Weights of a small mixture-of-experts language model, trained from scratch on English Wikipedia.
Size: 14 layers, width 192, 37.5M parameters.
Experts: 24 experts in each of 13 layers, 2 picks a token, a sigmoid router.
Training: a variant of SOAP for the experts, 358M tokens, 5864 steps.
Below are experts of layer 11 (counted from 0) of a mixture-of-experts language model. Rows are named router (the router's row for the expert), gate (a neuron's input weights, with its number), up (a neuron's input weights, with its number), down (a neuron's output weights, with its number) and show model dimensions 0-191. Each number is 128 + 32 x the weight over its row's rms, rounded and kept within 0 to 255. Numbers have three digits each.
After each expert's rows: a language model's description of what the expert responds to. This comes from a sample of Wikipedia text that the model never trained on.

# expert 12
router:108123129090125093134101129119155128168133135096119103104152145159120080147108142114099149159154138098134151147079100092135131120064030151095119104138148145113103167137083163090103112135127126112097148167095160113158200169118117149113134180076102097143060111104118190100122146150200146086151112103098090137169134171169138145196102182125114104105135121158140121076110192071106103140205155136090143065081102061083136134140112172110104139071161142187105085192096089163158091117123076110144160107094123125096103106138094181109133134093172130126163113188103181110190121150111121171
gate3:073146214170120096153086125146104133172111142144149140108151092160124105084158071086142136149114122127127123035107129126152075093087132144142120081116174089173045102122161100116173124127099165164089143137146101095145087157093165090116137138146098122143038140142092158110147143126082180152129116140098125085205121131121133095140149148065109081082146089140163066078152160094108128080137198135104116154106161104128121109104108162118123087123100100150126118067102040142140047087142136148054133155110189152077112111153153119103138119122103116113091098115151140099161145145096132106
up3:086103166176079080073075122129128148112120159076144127120118059164174070143111117144133124142137100142117116094126108098169124090115112133186141137104174126135100084166114123072173143077122133170108188100095171082097106162077105096075083122144150162153102103138173135141148092110071106156119120126157159116139106128130113095142143148070091148120153131153125075070120168103107143096144169132065170158087106090111170055169133132154157132097096106076107181117183117147152106062163135093103118138165189070104084127100188145097150141104051122115096088143090134079113139109088174122
down3:135139078182106140129175157125094095117105117146080107133175197120172147156171133107133095149117123134141158102159139207080178177127121090108107169105140122108119107087135081144138115164104202124104131088102132175127146162122167156063086151129178148108209132155176121206106140167107133194134090107122160154164096093145095122117137124166130177161131131135180092109138087133140129095178157143159119149145138133113108117129166150086177152057089161120118173082181103130105079125078119138038114106172141141106192136135131131120169119042139171146156133118164198130114091136116100134
Description: Line breaks, pipes, blank cells and header words in tables, especially election results, such as Total votes, Candidate, Position.

# expert 7
router:177095159071188105127046180109154176140077177102197086108074098184121185136148152117130161085157114171154134101124111100165185126097072152133072087112096089124148161081100108067078140125127139107149131133163127080104148098134111095147173141156087104168108106096138135155169110099181148093128107109200123172134146177163164143101090168123171154128156112085092172100069171118094126109104138163157143081116147129107167094163087104120105188124084113145173047145097133160133122137125074118151165088100102132155151163117136173128088131108135113123118139147155176129112079121105145119
gate4:172100157101167171110111164157175161137129178168120094102126115178152156128118122082104164137116102153176124147116118098152105158122076151115147112130122120099083081051118104176146147120118106123162149164124146161107155098235117175092150177188076149125183105142139113166185129092103162128117104128112067111158135118155103125155125128203162099154132144161147090138131108110106158103138133121063087101159140096140140156122122095157165064104156062099161119097065171136050091160128080145105103170135158140205183133104097104167121132054063121114178127148133123110162113124111100169
up4:145121095172120121123104125144167154078131123129178157182151195116098174049149156102092177073097127127130064079172107081125156127130105142059122120189142125132148039154134121154126134139145120152136153101138105101158123156087109110107132129140151130118156132122136135134157059111103127097110124161119159108174067148125145187104093089159119160177207185112114151087167179164075145135187191110118100145166117112122135165149114060144084145187160134156095109134120174179094148161169101089098098080079114108123110100132086180109152131133123110151124129112123053126145132152094138049
down4:121101199121099168120130182168101086121087141089146148158163130161175150117138155083109111128067169095117145140124092122109153105115068137086129173141122112122116156091138176110077095168125142119105124082092145138122132103121219080108154108081180172065201141196100137164173114115138189161091087103128136114150186116115121138042138145177135069077135169136147093105093081115131124102078125171101109156136109129122193135113105148202148132160139145105120145133094174175140146156094099082108114151094114119140137131074114099133127129110102156125072163172097094146090121138079091199
Description: First names and their opening pieces before a surname in lists, tables, and credits, such as Michael, Andy, Scott, Vlad-.

# expert 15
router:134141148084119122135091165163147140150114167136144150121109141106124137170091176091109196087124204117168136157106135156160174128101148153164111131182108105143157163128117101097104156150127204110128142153080147119124128125070073106103126178097125085160089152131165074161137129143131170117062098132093135158191136082115160145134100109139128137080108125110121120096089130131147125188156071123140163073108096121121142078175076168094062108110075107178116106215180157113181102087067161110169148143108146123054114143190108123078086166105128091175098114170184120111164101134098130108
gate4:137099138088136119160150085160091163141129132138149155165144130117130145098166099129114131131128148156086092105105161104170181118074160160152148129132116166088048102144152141167080078101120121097086025147095095091123051117090133100088150135146130118132086119157061103168133084145102052153113114076136171130168156095137116122107121101075130097142130181112093091052107123142086060136129121147121141113076088197154106103113098142095137111121108149128081141133169115131161146063148131090154139140156183125155172070162125163117056186123091126084128200148121124103067111149133165127
up4:123087094150158155144136153144106113120149118107121114072143119132111153145114111115143163068112149119169100139115119083124108108132126179167143128135159150154145123223124136079114077130122107117142105156102106090102119154066114096194197112058125206156103122148134057085124186139155103127098047119083188129098131149156135120162107124159166129177108144132087105083136138153078144147137131108197099115107142175118130133146111131207193119047167165124128125132110111068106126135087124056137120134083095118078118199137121095121154075087144131103114146160096089178106163106164186158
down4:092129180099060138083137106107167104133109128073131188181120124140157073146095122153051109155107136226116128134126101146127159179136095096107104129187120098144079129149095095100144173084118144148103119144126192154181103095118079148143098155135122049125159107205065113095149168094097125167159182133086133128106114070156130114082126168152106119130090118154117134146173157146112149165138094149133137142110132124134088116124080099193122089175145114138103104193160100089131150068155187141089124156181125150093131141178139115072150126159098160156128143177156095128175117162072113113
Description: Sentence-final periods and the closing pipes that end table rows, plus equals signs and closing quotes before a line break.

# expert 6
router:185103125078186079167094171143120183133090145143137061083089141115101165141178132114161189109139142175163107124145120079165145124110070161161151113190141147144138126077091153127101155143098136124183165092097105070081164114101121086090171158145142155189120096130148144114169140130159149062120122137152137132105152121114182113125117152125183065083127103096089183067084218132110069130129077124131144089132158097087141101185138111072125159128113141152161073119097154155162135081110112155184151111131121084112094150131122176096123138091163117105121111122167171157171068118151153138
gate3:159150075127148085111134114161136144141087090160160154152059124083145123227136141137109147146146170139129125170165163153154119157061094125145152113087154145110125149156162077133141126127134182183117140087128112119141116102139153092143092117139117141127117138211060176119125130126122119181147087170075166152139141101106120142106123128161137177103076079086119148160108197091071152101121115114122106121072095093091121112199168172093115088138173139101179148152154143150082164168057081134128125115110177118070114118130090190159116184163141189181118099130148208141144151092122113106
up3:118117153128171156124157203128141095137140163083149131121151119144186126120135135172162103156101156052103099106163129141145101120169104093139132126128148122115120121153113093134127126131108180078143175129120091086113134220218119106135168138192165151163130146148239152151085108128150139117138170093092094106143091171163154132101125114121137149147135151133133139160206123176175075138106067182083110177178191167140128194129116127125165208138077095096109082089109132108120107143147152082136176153150137158140125091112078156169124175147145155127131103143111136198091125151171141145
down3:137088115108130180091102122136093134126168116090139134160187107140125140124166084128173119076120131156158095115061105148149145091143079096131128108091127174088121120133157051107066131086160160105089169184163114135157162152121146139127141146147106183150193100118142134131118085107188156137184103135172166148137135114124150135147124128114170114139185101118098104099066089099163147128106108201119111179130135112147133118110138111121098194171124084134180166108105074091147115183127120055140150176111101145176162112074091009105082078113132182097101133170136104146179167125145159127
Description: Pipe separators in sports rosters and results tables, plus country codes (AUS, ENG) and verbs like joined, defeated.

# expert 14
router:126164153115148127157121160162166141170136160103121086063149096133109142121142138145129079093163156125144130118152133053158123114125121149206135156142182066100148188109063195112043165141178135082126148128095116097097134128179101070083089135119090168136080138066100169143158121113092169146082103108119137155113150096092144134124117149118152121093124103126115148084082157109093071124217125086126174097095109118131103108174106119038139074105133089209142091107150139158189117090103112083178158141124129119111119158118097140101096155138182097150165088129136128146136086119080136143
gate4:099141117086160115132129112090126151103143157162083177083134139177184129140126166087168158082176139150112136143114093158125163170184136120147131123136183142189133141132128145132131109085126116000183081154062129114185131121135090096170132118120107114155123117070106148100137099091118113087108107104080134125188109099160104120141060128137171174105172112173096101148164181121167141131153115079172144101147146135123072108097207192089169119102160143181091187083075125128185118135115115114150169110108171104130103158134158149075173156172112175124134147157171148151120106117115151124
up4:076103160116099185140106118107150186145110163176125097155142172153147144159177136126149123144154128141078183098103104125100121084137111087097099126129048138114079123069174130191135137121099163195103093126087077106115159140067090136126115185095130106132112107107113166183128082177146085108157116118116153134106112165118157168119183117194097098113052085134135118142127085151128122140169128101135131133151130096166161164149103087152142127125164120127131131076114110095143185201097122149155031147102132120106077173163069178170123110139136154089081118150057138103187163122113086150
down4:154107193205077134138106135133121126161105147089117126171106121132036117097201059118105145104143131105107165108127125143161146112170111126168123164125156092150140153099124076168180103182111148180154159090181143068126118157109152112107183085144136158101120171179158141117112114115126162160089137080138183120093129156126135172093120116132138185169101177132185074150140140117048116117151111104152143124181093117175111137153140168140084102099145141135162144174119117142173189146154114124111070120166099084142099151228166110075095094151141093103138072162128133120164174132127163126
Description: Prepositions, conjunctions and verbs that introduce a following phrase in running prose, such as of, into, because, despite, using.

# expert 16
router:164129139120084132128114118103152162128121182043106156107200151063124168131134132136129149098168137132147207155128134103170130047134095128150136084090133122059133144125111130069135148113103136168074169083175132127161131117150086101180116177110117110163135119134164175141123158154070185127099100140173160102164127155107125162097125118089206110132100134123069177125117156066065146165141109108102176106101144140115081113143076092134117123142123113148094072161194121124118117098158136150152214094129123143087118111126107118113100150131163105097185140168213155060140100088124111099
gate4:111086113137129161141178154090137158145096159115122170089165138106123123171134085127168100061134139105164150052090201132162116137213118081142160131154174096122115119140023096123109151075102084125132180090085093134149124122136104087157123115055111116133154149168142099113159107137164128111093127156138135087107108115103047193103079116178139122094097100135102112144164132122081190161181149128124140124138074124120114125158133121134157137088094124112132138175168142106132158121123132102117132065130137177104084133149109140097166123071169109164098036188180127110098123158150130200
up4:095143101098169150138186127151093147123080074155169158094138145054101090130150090117134199126134114162133162129105148090105139105098119188106124169148148103086124143129077158186180163171146121165130167171087112246107051105125113142139123167159172135156122120078177113118172179152095128092140085095175148119167133127114111080171145095134127122152099181112127156106122118102129099150102101145125129114168130168107132140103080103104119132134152129122090095140144082113070101137117045118123086182161100142164098086119101151081082123135115173066137110115131212136120092107146181174
down4:156142143049136141203125047078137124084114103151150114133169112169123112082166154083111161121119091070155153088068130113119141194135095116088113135043113128118112110141178147147114119148098140103130152116195122162076096084149162116115173177113083126082145174106072089175071115151087125110121082137089162127036168124181107139142102128145135077117076115138108120109101100128114154163065089186134069118124121181155097094131152126137073118104156162131105197095084093179175137119151122141161152179122135144072105156135156142115116106103152115137143144144127133130144070130120110114
Description: Separators and labels before numbers in data tables, infoboxes and coordinates, such as pipes, degree signs, Born, Coordinates.

# expert 20
router:163144143117133144193106137137170112167143163119135088120129103093114166162113162133145105108179146087192130129056100112148132118163130134135137099121171113064180151106099156072098131146149148134113142113143120124171170134150116113084193155169138131170151132082110119157141099082135142083052056160122157161125063183097154140096151142127162137068122145146132143052102170127103128187206092073141190128113092064154127148145056127130115171102104160213159096149161161132175098127129151084091156177098137072092110105124088154089077119140135095095142105178116121121134118111124155143
gate4:146079127140134186176081133113110086106129103111179118195143140156139121179130135115110162154166155137165145137162158108127167053158129148155188074115150110116140097118158161078168079160087157089145178131095060113114136119110119134114140145180215163138130171138160213153157133156052106127095158144111105129145048098100159112122146133150125095138121137122103135105127141193168186127073170154184108125062201127117108150106143092107147160093151161122119111152098152133110123203108125142155130098185159145121084115123102113123065061162121109115107112118098124150079173139151149084
up4:136080094162165113138181161059112160148130128159129136139141153093105117096140095162144160158118116099181093145116093105205114167129122114112200151143096109172113132117086124132180127184044152145124123136175116134159075138190154152056183107121120144096154122125076128140149170094078111134104100114116093159086112164095109153153095174125124092065126112172086183144178171134120114122137130081149193097129164141141189186126138120160134148132178127102142071126088107104151213139138131113126134113094137146137054097205065158138110143068160091148116127153169095160142119104143113098
down4:113171130080141146178136108126182155158094155136100131070130127088099158090080142110179111156162122144083168126123134097075111138143133107152190126079167153143124099080192110111079148140100128132188189139139027136141116160131170163118168151109158134128161101168169151115100134141125167076084101136067157122136108172171106117120107139114140094117177101165097130110109172144101131147118133171105116119146156174151117165108103087167129165214097140100101076044103090153120207103117128133164153098184103111179104142116143122129120105104080105090076141080185190135074129104128137104
Description: Common head nouns after articles, or their ending pieces like -ion and -ment, such as version, episode, length, reconciliation.

# expert 8
router:190158149091178099200112114135160111117115154125175087044104096153118164099122148134140106109164166116107163186075059156145165122051104201139161100171148138120151147145114099122082137102165143135123151172112142107129188115111133124106135146181097116110136123150170126116173057148116150080125111118140060119106082163110151140151122094075159137080113141120098123137075144075080121139118122090163130106143148074112135085170128171119124146152065100145147078148148073138139124138123096058091176099148087050144156154126116114056099162144195119099142111126130112135160077114095143082
gate4:147093121085120105184120066120173124124139147089169141101175156127073169116134089129133131153171145181159185194109142089127138124152132126119183122099156143113162169116110142092184138169187145187104156080148082145097110156159109053124137120138105214154072144134132131078157159154092175181137122167146018148119149095126153117202097142160124125120134175123079144087075097136133132102126158107077143125124116137087118096070162129180149143146124104093140085097129086080168122172143140130117112147170148136116137125117146096137098120086080084093144163095154135075187143140108159073
up4:133110142142142098080127091178118155124146137142157127161084113189130142080136172100141134114085094152122098105185131110119173112194111192132078162155189148077129156143130186143094107138092119112162119081124202162135170194125137217107155212151079098114114085160151147157036100104121073123110153149168141123142138155125105121068143127155106114117148103174075117120197130133021125109045145164102135139133134124124083186149117155149116120144102150162130117146147170121097097159094113157145144119139116148121128139091156162093142165167181117151085084148106100132100154158123121108
down4:132148128157108178148160120084124129178120119140163153082121102083104072111102112095106144117186134104213115150121072159121076095145093113128155126104130066145104029138167130121073105095186055090112148134106098104136155188147171148181139148111137084141110070084092137103123074090167158143135136102114185154046102130101149110128146161167119145091225114118140103141117123172180105119135160143144193085135132118128078127069155117105107112117185146132169130123129075099113145142088101151127146134109107106160136188162154102171138147085139140162102104090165065122108147121086103119
Description: Capitalized words and pieces inside titles and proper names of albums, organizations and events, such as World, National, Annual.

# expert 22
router:160157151114142085209102141140160141166100131074160089106166107082071143121123123132197151103188148127105145121089082143123091112122124130143097119143168147116144126183127082051112143149134131133168098160096131117120139148143109085149087174185104127081116130048204126104134114112112125118127068081167136141156129166117124182083125146099166120125128111115087143083110141156099085166168059113165144128124082173094122117154114138110104123078117096201137126151123171104167133165051100141090130140074116091121109132127097110101014186150184104129147118123132134132116110161125171203
gate1:120179132130097073150124103119172137145166161139129110120131155127067201165057140054135119164141092161147132111142163146068175159113173127060130052131120182141118148108124090142185140158110156129144103169084120162157064136126163145095116080157112128107110088063079081121155165166097119149125119094092106176152166143118174150148146140149134099144124161121111141093191097192131166103107130139138161102083098074145095077157131143123125118145099051098141127130106090167091165137075105161127142144115105149178189131128109154101072130109139119135124105079179071094073098128100191149
up1:130146090154108123101142092143038133129128131083066134112252151118142135095110098134118149116102137141158104189162106101102217096128093099160127057142130123134126167144084075108105148089180114154118130151195142089165206156084145147161149119117207161115159144077197130191112100092130123103112116163095089143133158079096100109108162145118188127111153126147125178168140115127106173104148204187140127097143153135176149164086123160119161095135099121104125166123122123087090130135164141114134110137089105058110108137169156096110155160103114113081170161110100129121145119094144109114
down1:142134157159129159094088135144104159095127109161156137134185142168157112073135137131121119120090113134169091164121127109140095135137176138122103169049187154156135140188154090166043142126138075137155136173170112106079079126126113116165103154157185095156119137145183114136119182120113129090188106158139092105104116058149171147093086158175138186060151105151148096171141158192093119163158144119165140111097118114080101141136164157099158133093159133124095204135139146149068148164129162083087152164091126159129174132102138185128098150133103195068160164137133137099089140117202167107
Description: First pieces of split lowercase nouns and adjectives, often occupations or objects, such as carver, trumpet, physician, clients.

# expert 0
router:159173190131110130149079137171165124149115131080132144118068107114084141128112143130159079114079189154182121129082145128130146089136128152119116128100107135115158180127123188067115140134163161109120163122123117132099148132096054116105129148139125100198125116065174139154161128111121226117077121106102108156131129210165151163173124153131142141093067160108123129089084172090084140170196101089139138100075114118107125094133075164040055079090089112173118121144160128102156094125153122121096155176075107057101126146116068124121109149135106082137144131150178076120148122144125132115
gate2:111128123121166158105147155147148117093100093142147129091137167067171126163198127095162101142136066113153104107054183156153121145107188174147104104072131170106134140152110116096145142132048107097113177158148069203188147169163132097066099083118105126148106124134148130120136101115129116139137107193168068179090186105119165121106134149134179168128099202086125143085096213112085105134119095106139092102095097121150087084155162157117107128116116087133127140091161144124152114154157070133135116180152127169082146132129105082143077135143135072107130140088089104112134162132126158208
up2:137146092139101134109145129152136102150205183106139126075171077187115135133110112116165152146150152177128090108167143099129150136081138120121184175086136117155136105079132130155160092115161116107041070086116155068097139110174067126123106148108074143140049154090110091111157130140105148143126145134146199194121120154110086116106105109041029137155159091115177083141180117116141139093199134099122165099094138120108153122106125150117122142126165045085134069129131125100123128153121110123130131114121126064148166093125129197146111130119099162165119166137168107096107088080155106172
down2:169100045112099160154105089151141148170162146099121155083109107156115111102057176125118164087167160124140076176097142112078111152090129127162118117174105158168123085168115156125037106077139175134105148143158119156138113078126120124109117167131110110210113120117104139085161065110117154090184125131167141114181132104078142131186162108104051130140163131082147195108180137123118147147136150112121181121110112123148109163164123159170170099140105151136161104119170099136216129177138092098097105125159072154169118124122167162136132147122128143128156109126207084088069136127186084118
Description: Ends of nouns and verbs, especially plural -s endings and object pronouns, as in unions, him, them, scheduled.

# expert 9
router:113176124103146121171110177151114163132104146136198153115112120151101087131114167099133132117133157115152163134155140060172093082063140197184116119108150082043105182109038137148125146096161152127116167118113127138140172128159111091122082180223123108172088136096103115159124015136100177051125104116181145118163115125101175123137115157159147089131112143138097148113082126147106112133165139119166187091115120131165140164110156213087105133092102143128139088149139144138152091096098120115142131133112075129164119165159125169136112179150148104110138080141128122072080132130101165159
gate2:044115103132150154144098083134118116093138148184189036121074155100142086108126132150100147150195129114129146108139071145107088127117136119141142202133100105097093173101070160118156121178171143143140178114135161134069110182139116161179127104145162122160083120132175118111127135140111175092152113121125134116158138086112116143163180136199129128098215177127128152125112141072135055070129095098112169103194109100132137183096059113116090172141141147146140158149126160142125115122148117109095195122169119094077071147087127133125161146148185114119120136130210128082107105118135149099
up2:151092147177183155131071148145131101119097080131141049141160129130116177186126108106119081168167143120105202138153102089167169177156110153078119079144089137110145133088100137093112119124076171123107110134117101126159137114070096117166054101129121114146121115179124111130167071155152170164128125171168119121140154143119101151066184108126121128126178183176116107144160159112141095091185089103103127092141173187209149110096116096129090145136147147159153177135097172114148071156186142138072153192150070153127095159105184107118141107112116115156112112060086137174112137129079142127
down2:145083146101096136107121129112069139125182137221110128179144099152157127112083121104077114134128113142166125167175138038059150120131156116165110124083139062151166123106149156126096150150099131064183114074131160135102085117106149078137105084093128112158133136184111179132126116074198114054131134136065091161086173150178115177114174130074122098154134103148144141141163125173126079104161135101148055135109149142174199116088088106118117139127148118109170100158086106103148124162148107106082184156131119114161153081047154151178115136144094146103134134086132112137103142133162110130
Description: Temporal prepositions and sentence openers such as In, During, until, and since, plus line-initial dashes and table bars in sports biographies and lists.

# expert 10
router:158121163073179141157114124142095129212115167123136139130127133139093148121099137151137116068153146070162128141058113072150110119115080176146104129114118129122115182138138106066081123189108153167131235172165156122176130156113133122125112126127129179130147100096123175096134095163101132098124106044183078113126113171119162163089090168102188095139133126102077106145096136064089137167127095140180178108145074115115120110200133155120118177147127107106172097142108125128112086136035136069093126108070141152085131164129088093109118164139161080121133127163150176114119088119118149115
gate4:171142091131083116151162118088057140186060128161124152088131134137125104106094162135130138158149102102165148137130126124134139169114108153144121110098161111131198123158133135142206134089119125121165130111112071111139058109169088132096142127128092188105128192149095160109098124139106114102151189108089172087139071071138211150124143191111177085141143174184139101103110129093131098120142124103186190135118139133111145139132124118128149126151137125088170138121131144150164176146126202055151113134105126145112138118135052086100097192152124120134071139081123235173069167143094130116
up4:121086146119177159103156097154170084134180177136086086085117090111092157152119141064101136120109173158146080118173108127113171175130091068069136124100136106083061091099160143130121159151137103139129080144113140129107124121144182193149146142153200092144076151122112117152124081108117161077115078139150155150107141057109104184119100120169069129137121195128118126153175130145168154128148158186136116132106145100130113116129168046094128117129102121140156105134175092080112096114140146134124073153118191128170086151094095121178063135102110146062117099120149033126119087088148100161
down4:146107128124128114060117137139135119217170192163144124138122135126067140094110129166153159137110178170191157158083095105180095156099095123079122104161107102163082212188172112174097158110142100121116071121158130118115099109126127129144097104108099126156037111162128149105109137153126142120109134097111127177193144072078081173069144097131118109149163143130123047185148122103120162084124143103108128105171092144197190099150155128129197116153128118131130208087125093158135126113112134071115095125089132134086107089087097144128103176162167118090120132089126100125124138151090123171
Description: Middle pieces of foreign or unusual personal and place names in lists and tables, such as Schuyler, Bulawayo, Vladimir.

# expert 11
router:208157143076139101135112094173128146186135128111161097071181104128114195113156147105141099061135164132181132159097126149132139113124122137135097087127159105144147174168164122149105180160119150115137206153136127093139144119120119049123106143132145099107071085122101164123122112151157172064107067108113152145114143218086125137121051126105137167119089106157129166169099151138088127189160133085165149093108100124121152133147103181094088126035096136143136082172161102161143060116063076117127131083087076120117138103132127149105117171103173144147140059151141099135161131136098140149
gate4:111111123117124075125098114151169135155095152127167070189136142140091152112142149177149148111111168121189084147059148149088137126172140100113100125121161174167149164177177071142122129159039136142117158105070157098132145154123145138144124161083147092179097123123135146134133131173119097114145102083165109124155152200093178105152119086088149114194119123152100103183083153125103154123086118122109111128148124152153125138171136147137084069082106131097082123155183100156105159097080120169138045187130096097127091152186193100176133136110126189156091105092167155098126172139124145209
up4:054158130104107165108088155157141161068093153112144151137063175185093105137138116142144136166152065109114095139166171084131125162087148069081172114180149099144146132096133155139137135190184093130049060117078152116095154115126159131145135152123125110139141158155115145193155192094153116129177133139125112116073142126102116170133132130091085124130145130118152172072128153112069105139125133201115098115128138123080100115119122135084103150165143131140153133150132162059156166165171116119131210093066139073129085070105075147078140070148101110116096131149100172139126144201133092146
down4:153186137095116098117155114072142151143116137120085096124095069112162101124120125152127112100192220118231177159089160150128143161111162140085134086097183089087136142117169162115098109137173139140153108176122083143099123175132152059165077137137147128155122144122123101116131123137166118148116125095161109172147146106144090161125158156135120216110154111119134077166169156117118116129138162075166134097139098146202131148073126140086177156064135136092132119197140118171150096216097114171138154106155179065119191110155141177126185106127115134087143119130144149108107139077117099149
Description: Single letters and short pieces inside foreign or technical words, including diacritic and non-Latin letters, such as ā, ș, -ov, -ini.

# expert 21
router:162176191090172088152085159135171187146143154104113131106102088179067145134087144167157122135172147090156180158107092099153154100096098148141129093127144155127153153124143177120142131103176151148173134123098148132120154150119128120049107127139123076169153126155122103176165045115112144037075130146166051119098151102089121151092115161085140096083068105100076143081076162117087102114121113151119144078144114094108107137179091120127120123126112094146189108162085128112157091139152065093150142200132119101145098098151074151091073155126125098109141105137151150152173073112153110080
gate1:145140111063090168159091174140105136091119119121122159156138150090109132101105122074125160119145126146141092128120157096152124174106118112120081113122108163154128138067123146150105131091066087153155109135165103114116121060080217165130093098142122114122160153109153137118153164113119081019134186072093099158150077132108121129138146130116122173116122092048147165064127165179116092109098163140139176134127144077148157116187086174090168065140120095075132120160107103117091167144175107104105146149136166064157091120131149089043126140177171142143179138112111171164069101131110115106
up1:100164143103120178087113155137098122029178126065135122148182091157106117040152154117105101117123147171135099147113140110122132194143165120113149087166119114112192127179101124107121118152121177093151115127108106115124121096139147154114115180122177088112108134199092100158084097109130178092128118119184107101125141113083121133094130144123153098099130147127147125092149125176059153184082118137137131092116107073080099119092097192143126119186149140192083178164112083124159129123160112089124127194149159057133144079185145116178175125193176112133118115105134128112096198130115088178
down1:200169144110122114091137066145114149045093111160081154092148087086142161085141119159062155144098159131120161210110130090120143140068124174144169098151124178112127119166182144116082083105169192135128167116152195085133097172148173133089135128148130123166117170125122164126155134090137145088096192062158115151174116126183083089156150101169085096133119198119130128138162140136130110125116109159112105131146150177144096149153169139122170096131119130088107127153052194129145137099178130130123143112117151124121119174163072139167098093137162082113060092102167094145160126166105124090
Description: Words in names of institutions and titles, the following of, and commas in prose, such as Court of Appeals, Minister, University, Museum.

# expert 19
router:148155145112123081138118154124119168158132159068095101148123121161119117137115131158157149057130111141135108151083192145130126101062095160139166112209137113112151147119136138085094141144114121116172119120099167075147245145185084114096169143153043131139132138078095101101166121105166182130068119103154087111183151125132176134125064142146135114120116123122138127145101156118102114217163115120148149138048119075130101123163093147153152123116131110131205132131112144138110113172091092110146132203129140115048145160168092121102107102181167134148134111133153077068116106109166194125
gate4:115101147160108125162162146119108080163098139120179101175117139109143076129135102132211148123122093153137125154153118126134178133114096136172148094197133155077069122087124084118138131073075192084129086198136145117180061135129110155162188125153173094172122117065115119113187095082136166140162091130145151134125114165166155102139157147159159084146098132160098126185130106096098146137133166145113101139125127137178163093090110175179125156145135135103193140097126170172161127137116115164110211118092082134118137186137142072129088144168125176161152148114075111047099135115170182107
up4:147160115108115113137175148127112090101138127121115145133140068156096143147158138138117126165196076083131179175181115138123141164160153163186150147119162161174091103146125154134091098127147087129191134106158123127111150143187142082126133111165036219159120104123158099112109170166176088137154162157136152136117089095143115125089113073041131136122097125077132108125110143148140090101189092103134169084172143151164161139211132120107105148174128163079067151145190122138110114098100140054117093092127151130115111132090126126138119152121146125160115114175170123146147074127123009130
down4:146103201143100154098091114102079122114093138089117130145075108122169114102139088152089122106151128187152130094105098089148123178144193097091088130110149106157117146137112171097184077138136094100129067115143116112103126156202147151119176136123108086163130138171161136088140090144096120099169121082142106153037161169131091177080080171125102105157134145060114131087104154109102130114145131199148125124135115094152181147112127167088142176121130112085172132044125116149144141135050175139112157186109095061112092119175165114146158101094113142076091133133121118072094131169163084089
Description: Equals signs, blank lines, and heading words in wiki section titles, such as ==Career==, See also, Personal, History.

# expert 2
router:147164195112114116114085149180137143165126138107174141109116145141104147144135137124126113121135210169145178127065148056193119130141087192134119135107145109086155128136156147124114114132131114143082118146104091159104201112121129099122155127134102095106096158113095182132186089127103169124096079107134139165138117108124152055093141133131131104157101140104126133109067102145113175145124087133104114127131108092099151144133081146110075143066082061255135130153102126126145129090082142061165128122080088132121071179135140154084125165146181084138158133125169053103166098086108155068
gate4:174160143149176112129098099154071096103048122064145087125088119118125133122136152108143149138132195119109163124086063120115103155145121108162105143070072142073140098065091075103161131152130147144070128135063119159071116127165146140123149082073088057113091170128134121078118097105113144135152125156141151135162106139103094089142195155126088171119154195100090155092094116177114153077100128122133125144114139133086190140129055125064066144089129087132116133158136160128105110138193142130134200138088126102122104149101139152132108115158226100105114150148140083165158138123129105086
up4:136125154139212113161090132140132129146129106102134134158128081117165096098092190154097139146148167164150146141136111140157139159139112166180122177108088099108092105112125113164062161158146093200149179097135186125093060136127127104107162162087088107106130123109151176102087133152106076114119140114148125083134178138160136139138161127098081197186152087047151078108139079111134088113121074096148101125151169120097165132173152173124107152120105151125115072135137226091114104141144061163160158093180183072099063160091112145157109118141089135087121133110191102115105117101142105103
down4:151155130125101147111121094122118077125168142140161134108136120088134092211181126112157128120058173088066156130093161125092165145167137134154109068139156134122151128133144048146113093178103189164103120091067039132171103161117095120173083105068133115131173125118147126101099100143143162155116104128114120193164126120140153131144142117085097138148169163091199079157146139134146128137094147167130139109085144180030085119135075146147104082131114141131168071116136149138096174102136154106134175119038133111142132122162117096104148101131119139155158108147162165081106149179186061111
Description: First pieces of split Latinate verbs, prefixes like re, pro, inter, int, susp, as in prohibited, rerouted, invaded.

# expert 23
router:160103121097097109185130133143133156139142133105137090045136165158128149126176139129148106093124108081130147115057133094185113105103114146129092134153158128122144151091068115135113160163096128133146150192107137132132140116054126115106108177117088104081154132115116206139112077166172124091124071144209116198137134161043101106127076145061209086090131142121137179067101112152124096129197146164159159090094148095087130145177093164148090117101078098119140099105121089165157098135097122086089150126110102160128182124101100153100112121129186116169140122126123161153126101073078132088
gate4:107121123086171141151123157173101082121152117102191060175202090107116166137142110082147108156072139147082166046111132118109159159157122098120076135116131132136113158122126183111125149138168093116164164179132157069109131165097097167116124143149068204113180107127118145115154090174123149087127129137151147154112145209149097155135143179129134065159159150100117151161045076171114189120091132118102125120158145104150074120143193169153086066154112115111137159117115154153092123126138130175142135126120113146113179119113115154210170108161139091107136158059111139182171125099087119145
up4:117112097101129193107116197194108093146174136133152090177187101090141194167124141138149105135128115121088112073157138153133149143162106130160117139130151110133116167124157148088105187150156113108186138174160131070102121149138120126058075162203059128135110145091129101122164095128071138104144136092119131142111155189119185117099081194109129118169141153088116126106117145141131165130142146145123156107128095090206120153136136173208095126118140165160081150076078128114041157123164148161110152121137130155099141068139141160150151130150127074113132142102040181141156080088090117128
down4:145099176159114138143147101058128141104101125104127156147170146124135128078092113118177114139107125141176114119102139144170118188123088146068186128109035130149104093099132093189128126162096175182082060123145137154115115131140159151233104166129142144139147122160176152181099147171148164168119091187141148106045094084104096172095151075116063173151112143147134157126132077155173162105191116109151128196165095185124113147119083087095128103108133114131144131142106110151173158117131139078113145139133147127178179101130112105110127096118074171170104143140137163189141153116148104103
Description: Opening capitals and short pieces of proper names, usually surnames, places, or genera, such as Br-, Berg-, Ur-, Pi.